Below are experts of layer 8 (counted from 0) of a mixture-of-experts language model. Rows are named router (the router's row for the expert), up (a neuron's input weights, with its number) and show model dimensions 0-223. Each number is 500 + 40 x the weight over its row's rms, rounded and kept within 0 to 999. Numbers have three digits each.
Before each expert's rows: "gets" lists some tokens that make up at least twice as much of what it gets as of all text; "mostly gets" lists some tokens that are sent to it at least half of the time. This comes from a sample of Wikipedia text that the model never trained on. Tokens count by the router's weight.

# expert 54
gets: " in", " of", " at", " on", " for", " from"
mostly gets: " in", " during", " at", " near", "In", " throughout"
router:496511531505534564429508473498456500526500507462509552480476487517567528490512525530531483454468517516514476522458488480488496554482461493492512480589544433481535512487435504497494480517452523514501453438531490507513532499476570494532495572527395532458507527554479474556475554510460546521485545483448521499505483506506568522502504492564504508569485517543526493524487444509438522412570452517463484522514603397481503508412493461507562485458536491558575478460533549486501469471436435534458478590523489503453515497508396490557507565488516512549452504421591477527442556589519501550488525465489484549448493508535525570511467468451432487467481500512505481562510553563441586488605
up0:458499503459464514436492499440514450474474476463447521451444579469526504480516515464393472508471553549536488492526460503565462468491449551536494441492484438517534489549471447497555549464489529506513449527533512377539507488521551418499439489544519522529515427504589484559532448486559478468520427493439495482567536468476555490521518559496475505527542527512477474534541504492467469475500501479541426568518494574572432522526546473533564447456532458485531507525517563460534543490514517553436515563571528478524490564528502508499475542523512516472492501426524439550521599481568480566517495457521532540479490476531564500479543495468539434465551502608455519537520499506541481442470
up1:539459569477446481495497461463498454550487531567509452479463528511472489526453529514479542568538526508480511557513516440505526464486431511463576542509558483472527507445495435556507564492479499488411395565474475458578565488478450501499455400534533501508525488435527501535473458439534426515531513441442482550478453515509546567540550483533463476565476565447538459528497500505482444514501479529474493512498560477514466423511556498496388447542523476455477460507472487493500488511460460562524536424554502468510475487444446504527486465528520533492544453537490501524600578497406470490561455513486455545454482489544554478411519473464541464461464493509486515502502535428537444467504
up2:461543509577473508485525525487505514452498562412489463458540476524474459554512505538509514453512510476538490533429541585498562467527468452491498528463500545485537488567412424532446501463455496529545573462558552465503486476461496473395505499577471546506436493505471543461491506544502496438481502466485505552558555536526504507577496464582544562529451438561479497559478450476536533465586590492486470517539452493436499524450452517457513458473483519523561516560524465500490478526474472508512529514464579527452430502508520495518473543509481494579450489516472515517453597473532467517370443474544520526496469555472543522512543509497512522430468486456458515519502521453563486567526
up3:505493477490526503547449544551520528589497562471464516511444547503598471605485422501460497483484530513552492552560501499539492551451513453553433446465496465559494519526491457427510477553471492493520542481461449490535459423466574521455488525557470530496552512532484536452522437496537506476510468486426457510506472521519528578509476471460433536534553486473489487511540438474477445432523487461428508478511466440410463556478487579544414528504507510552503482538550547471498588513507437532509513483427500545485430484511507454499536509511433460479533481527437456480505465490497487556446471483465577498440494505492395507453505464527474550554557562522490426484459503548485513482541
up4:505480565460469485505555498518510443458516601525565525566482451532451530485522482488474523489509578491591463532570462523559480396521571535522453601452542504467505453484447519490530472511565552495467486544529487511555458415508574508474516418538496574497543516521518512507451477504537510512494456597418460445517450509485598439546421553480550478502445532496500479492479431502437559433524552457531544490499458483489446487481375496494482466528519447524472463460491523456509474491507523522565489528529493478493503482501542474490422498503573548436523478484494526494495493474487533483492502481428499474506414515526543455544503529486494467456461499472506519566501489557493553454482
up5:498487577518534473524497470554464448530526496502485481513447423528518468441514501448500497479519546509538506468544461567545512473450450520510500514528489518494500465474494515543479512561407521415538612500482432453545492493488544491511464516539556487546454483509476524560406539573541440573508433493511595537482465542483508524500396497483463565589463485492538473439428514503521493479518500488547453529483521468465537469508579560403556517540540519487532537445547511504541542490513537490419515487477447523494440518566491534578415525496530570499453536508514468426432470510545516477478456467515519449505504478462501545465453437482519535477521497462479546536457538476460559453533
up6:455541494518573520537471469455465511471478513450447463491456508460549471466523505506468478528531529493483567502558475402483504469603450455488531507493539508500501459501465521519535464493458514536528471540489508479496463480492505505558470514538446468536554517536447482490486602541509522550493510569399505493527474464484485492495557493515489504554448447517506507563447476522415538503504436503503502446523528464569485464524447403412555425504524506532546498483415535542488533445420434521408505541471523512540564494472503438511429497488474514508498592500522536629422494513459488568513553509486517511539500463547540461467452521445481505519489556491498543439394537472537521498499
up7:436490509483521460401416498431486494483494491490518504514496570469550548539472479561567512510391541408532515492439588485503444525470442462465518496472527521469466471530466520512526480491494484500522515488439506520451488474558435577538495523463504452539543443482462521519442565483474473498516502488492455535490513581457567507509511474491473475528521491545468490599488444496512480487600490466474520569480538502459532466515484527581574499478485511471480553537502584469461548437483470518478489563484487486422603479524543482532495565529437464455520515550540499506558481503474535485534494453525449522478493544509536509534553570424499508504420549419431466524555492563479569494513
up8:471521514540505516490508481535534553502442538480449476473451463494482416513485495487476577475500516523513492457447492473487515477486441492476513542428527496542448497530447482487460431469447568559440488511505538447526519496445437560548506526589469533551536587559464510555496521480511473483448530486495486539518436569512501520457571500570528477552473459479523478544537535424462472491541454523491536527535541375472511523491500507531455525488457406579473463477494540495515567493481591523498581464532518617439535454565465475537479485461500468577464604485560475488539532533526537536522472517431519526515547496442536469491472469518465565528496495412490539528489534488494492518540
up9:451494536481500506451470481547476516550469583433457504453485472488562472474540513529488548502483529457510497512414525458532499440470466453553410440529569481532540470509541432470492426427486469523481527514502570446532516460510535534499527552485547507472472449509550496494445443527491552552486427494498508530497527536512540516502498464539518520530503438471508468469514443487456498487459497551561528490469525522478473463448529422534471558571516492542459497486487571557477475421383407583503472503529526488490515480520488547511437505427524492514482440496611569551500551516494501484500450509492496534510500480528488437520424494492458573489556475528606501510571567424539492560505
up10:484472452493486519471463512485523468481522455479499561524555498559598587537554569494514524531541524509534473511437585551502562503510472420521512487435531517478480526469516565446406506504475518512600451476457526512482531498487532480501463553525515498480442505469478421537548428492519523456505532504441490518496469485549471505514511495504491537499471504483440509536473510523486361474466486492487478590535529514518481485494453452473420577499549439506501444510475430574446531519450444453514479601588554503548482516568500494447569542543575495479482520480501465562469517557482506486536412524571518471503530492536501450476464499590506441509473482502460472487484509529534534495569
up11:564541498548463495537513526489501469481555561596496530457468501585510480530414424540474503463507491562472470485496550504545507499537541517462484511440505461543568601536493562525483515504477588482490517501488496491489467487512480522511645481615552519544543508597483498464544533545481503498543532483460587508490517439507507492505501613526580482506496469487532450505486499426502517508520448509458507564527577475524457438564542446562497476549531556477523524473549456581484421460479521540486561463521459550469558516461537553479436504469527522476524531539524447454507524459468500484507473469483497492493444544480481497527529543478516480506492466545469456468478532526471502538594
up12:433565478497532455579504386528475526469510499524522567531500486496516418480547555544510428545483526479434549488492497525473475509469573516530489491481497478493503408531533483556415429530504504523506435417451525405528517542420472485491510537492527455523543508503519451524516481540387519564494469487523496524486443506460479471434519496561506499563478572521521459474479525484503578491462504574591555526540441471504447497474494486456462540547545559539534523442511575502426442496511523467487565513527521477451499461527536518522494492538503517481479532463514477460493602476493455475500532512517535525525430500523486486574453563534501549446479470533524524485545576507576500452542
up13:560551381518551547463484557520487509485530503450466521512532482533488504522413498499538513502553480486476610497504547568458524513529478524571457486565493482565467475494465540470491471482588455532498544528535526536503453458436510467464536513457472531517500518523412443520464493490563470473527571474519437459507530438528479502573539546452543492445501484417551504456482502509545539487474509534539503447487528509494524517559472471488470569482509495550517515468513510484556504412515493528411539453461423587431494460488459524488524488518467483486459495520587460420560533524528581533459529488512505447442474447479464523451471499511460538513459500612583502533442498562487492508522
up14:429466476459506454426547442480492520498483433529467498479533468529507544484523504549549562549530442460507514467517525544482492424463494483470573501465525528518524534533414544493537491456515445513524472568439447530538461475505500553493531485522447518506533531547476533495470388528536536527500535542485474415499539504464507514491486501526515512557529534532471474572553402469455549562418495560474551545439524507452522430551539479484536447470460559484519596505487488590490566482395549487452546513550539518505457498511490545489452446518451515461571454466514467522458530471469473534517568544443483542495481535513531521445449456470482550490490447480542513492544489531563443448436
up15:447513462520391450426546445448486541459457495580459458513546496508515581530556582484499576528551494461520506499475570505461536556573450528506478565410469537482479472521485445542417514551458484545549495480528523572495508583494542527488499466466485509493464536496484508490508488564506491522410544492467492534542485551488556464491533515495525496481538436470504505462498534530427563458474533505464436507467498444497406530498463602527511456514518529475466505501475506491504517478526487502537480473559503477531494582516444455426481440509534532576460576474458445556548529472432449537481472504470534459484460488501516433527501487550476571517532530488481483422466502508422516572490
up16:492498426535484502431509459435438573468471461484555521548496493476514444487501541530460479478472486536515485604414471511538580542549498523505447493468467484422513473460511521435491433479500566513557524470563532471508539510500560526487499492437489497520485470532435496522436481531500471553422466518450566491498480478472532472478516573446470542544496467513510519537532469488552501524521491521463492455495522529423447406503465465473538532475533553515453536552587485442517541490463492470423529529507494587495469507467561512438534602490423501557495525456538485539497515480513464453548480524469561554491530445442495463415437516501488467507518486458498574456443567562476512583520
up17:401452490521481441512463496467481585562541537506538542511537534508556555465477513517477493409520538434457542516522425484487477497571526498503526497448547534552482579496485540520463580489480472511493512528511469498451442459449467480485557519535438485561522500557536536513506481494457536478456478541530506491505557542485521484422459480556582507486538478537531483552538538392542543527470451520501505455554499458485485467518516454454568544486475484514523575456567517497478590526522487515484477542493473441481524509489460518510539494515546518428447549395516490469420563549524443483513559458534402513506515538540556491531505543462544495449455460434472477570532486549545471505431
up18:415512486507520506489501496438490508531433609562523534441507474502471498480473495535516492432508580556569535471480514403459435475478510494472411432506540515542458513486469487468592570582515475495512513533565532563481503502478477504460519471555466408513468507498507577452509428511489518536529472484522508535418492456509486465485501459534548463570506535485496507479545483514472454408568506505472518503517446518557579521540482526505492548549477506541496463520513454437457474482525504520493575491529567459498526487548501480463462520514525465378484497501502499516480446525517557485510547376493479514411524520556502471504417591503508445521524476472496475429521538457515505463523
up19:510502474481494509409518496492514517531541497521470547464449486472478542513543522496482461526444537498538542558524505580484460447510489498509462433414547453480496490450499491527564515506489534531533525407488510488531524443568450565572491434546467572520509562476531538464518588480521461398473526463500538484503508513477571475581507508492480509396462529547488481639474499489549522462481472568508473492458503441564531499521466498525523597522504474589513444495485470552473429513421525494549437506565452448486507548480537461542470455515459490518528511527488556546466527485489485537450477511500536408517488518466582491540499571502457496485559502519506507412450496515472550504479
up20:470544566518550529499501490516605453493520557507533613489538544540542530525493458449470486463499515543485537510508464533490523513560513461530521443469450430516548560494477452534514482540514403483475519439520510418544532509543433546534500546431532478483511494530507412468498531532542456433486521585498540479562439498453494518518525527550529519443485462554509472514478487484505476500469463465527500542508487483454493628425459551554438484543531488510484441512495497498472546550463443474487517383510515418437570542502486538434516521530529520506463532488507526479561464425488573523469504521472488450509454495543516527453530478561462522561534448485578521501555530523472555487470
up21:486461468548502424433460540414490562515500523412495547553492505460532496431524507539492447512554443482495521483532521547575521505477477464546489520531431497509517585503570524436464482430501473496521474492424466569575509505511504498484485526530432574493568480515494511490507488449530479584470492505525519492505492478507548538507479430516513466497551479419517434447503546464466561494548478547556492536457472478490483435472529515488459545542562518475437458534553587472446532473464492512494532510528493400464492459520484511514529415516473478500470483482520535523507468519446431489495558451495555594566604460572534489450529518508469460545433475519418482488445490511447454529477
up22:558491514437433532575498488417480501486529466467562442510521496470502554440485468540494527520417494485468576560503541431541519516476559508434564424444487537471506530507508515533522543511551512516608550471569505480501477510472479471514598496565531522446501480440568575540557535471515437514493447450524495449458494521612472510459514516505514481540442479565544456475444498509539524510512503518527451519490439520520499537489471424474559471474475534486454552577533524509536489581525507494518502459531484507476527490548491514460504489539506470442486590453542436495506546533484506522546572571478451603462551538525484493526505498508568522555493484526513435543486517514439455497450
up23:498454515500493552549446454449490381565509495513505482529527495483511544472460583477422463450476499552496479502567494443464471548536465533469497509443515414570546476454602488534476552509608524478551461574465556539519541501475502536519451545501437455452537522544491536458518490488476452458577506501485534509495482496533435497510527570462465533516565541419537523489519537526474501482523549519538411452485422505485499473510464509569525519510441509477482450477523503494465513547430507478491500455498480492502471467489480485542480507485473547596447549515516499488488470527480448511478453493484448583411483591572502478403496526498510490496472417522506546496469579500481519437467
up24:504546537520520515507494445526474437473475461384516489560567532442579453492474471548446464523448512473505446531519431446534529452460499531500549388495455487541472496549477464531524561576489493515552497456473549513501430466413509470486426547523445518558414550482523489417408555547537505546491511511593590477559490499448515426525456501569456545502448486445522559539523542463485529463487541544515542505532539505496528482602544468481527487531505542496517524459502560474423501558549507488449484479514555461467520477478524469542566498504529566482530502473531522505498534551493501520499517507476437503540501523446513573516527541497510449517514457485480495513549503508491484520582
up25:535507523473493448508478515504445516473463492458501467476548461444565501514499568449535488493509463503531500499512491538545434577480440524490491412556537604488465510503583473548442460446530567437475449461418504534516484465507464484525527556495544488554490497494437437446489431566566545496498470504434612455473462435447502536531470491464574537521531459471467510491505487516501451555446511576479526422521497502503519515492424520526462501555454481462440494533548499484491458476434503489496501595442459516430421536507507522523457533510521455456496544532534421482471502452515418479498490543459542535432412502480416472514491465456494496548489428503471445508481504524491519495492
up26:529455538492481483494487509595516444495526513532516445497562450533548545509467476543470472487495499541471447442495534503504578479534497540503473524457571409407534481486502569554507508522494488566470482519503479437446564490544507557501481460482534416463517514541487517572476418548454456417421577505464544484567511497569516523509519548558572446558535491483578532458502455496556428500477451567462479461417459560520466583476556489527508439476531513531479498544490512452555472541570495513429545497467492430495543526484417539441542510510562480580495449473507510506453463443519532463502529561531490512481465519494506528530526463499498523518518521513486489526562487446459468517471
up27:503576422515426550523474528634488573477437504490471438494492509523494529572478477536522562644518558520531475482474566470518512501492535489515459511480488457485567529542488535530467543539540530416513472468521480412550513523480507559573450512505476581519513469519534487485525470487491524475529487551525446459515461562496457498477479527532473476439530538488524555523478460428461548480543488584535481487494496457510554538604569492432489511518478509544548511473527521483509546531436439504506495494557471588587488523483506477510532500556404462449488477545521519501454493440560509459467452471489494440496539554488505508429542532512549443480541468484472530469464498520470531491460
up28:521552517523427419439504561528526486440465558487532439464544478426479537531509468536618474440531480587496475499584501541520496456477403482461538529545452484448497474486513442533487477399547525512462495468446464528544504377529516454494435545478475493516479571482454486483519549454529488490505553543507430528500481457582444523507496538431455517518511551447500533504451454537576551482499441524492479513479481450475460417486548551483542510509494531520459453535495511506468520475506479429520552496454507464508434509498521517463493418519502486457450535481516425484498518470500563456465476540468545534550547462416506477515483453549515505502494489446518465516588501542505522556487
up29:477519485535512546471517519509469462465447508458453516469495457537552470516527498582487459526356437493507487450510495467495527502461494446550556466517508540471425580434461528499522523537565478586405529537493553516433520464509489541529424582521432548512552507489506565455475519507508471530501508498505476463571504459530498484542426491520560537494564538463443447436454445489471543487537465524481506544526524543434521558487487575554508522450540470474475448587548523478578470486487463442464525488547498530546516518429491493533511604503490526475499511486518535522546483465410498470505491489472557518486561462487544476510466498432480448465493496536512479529498582571492465547555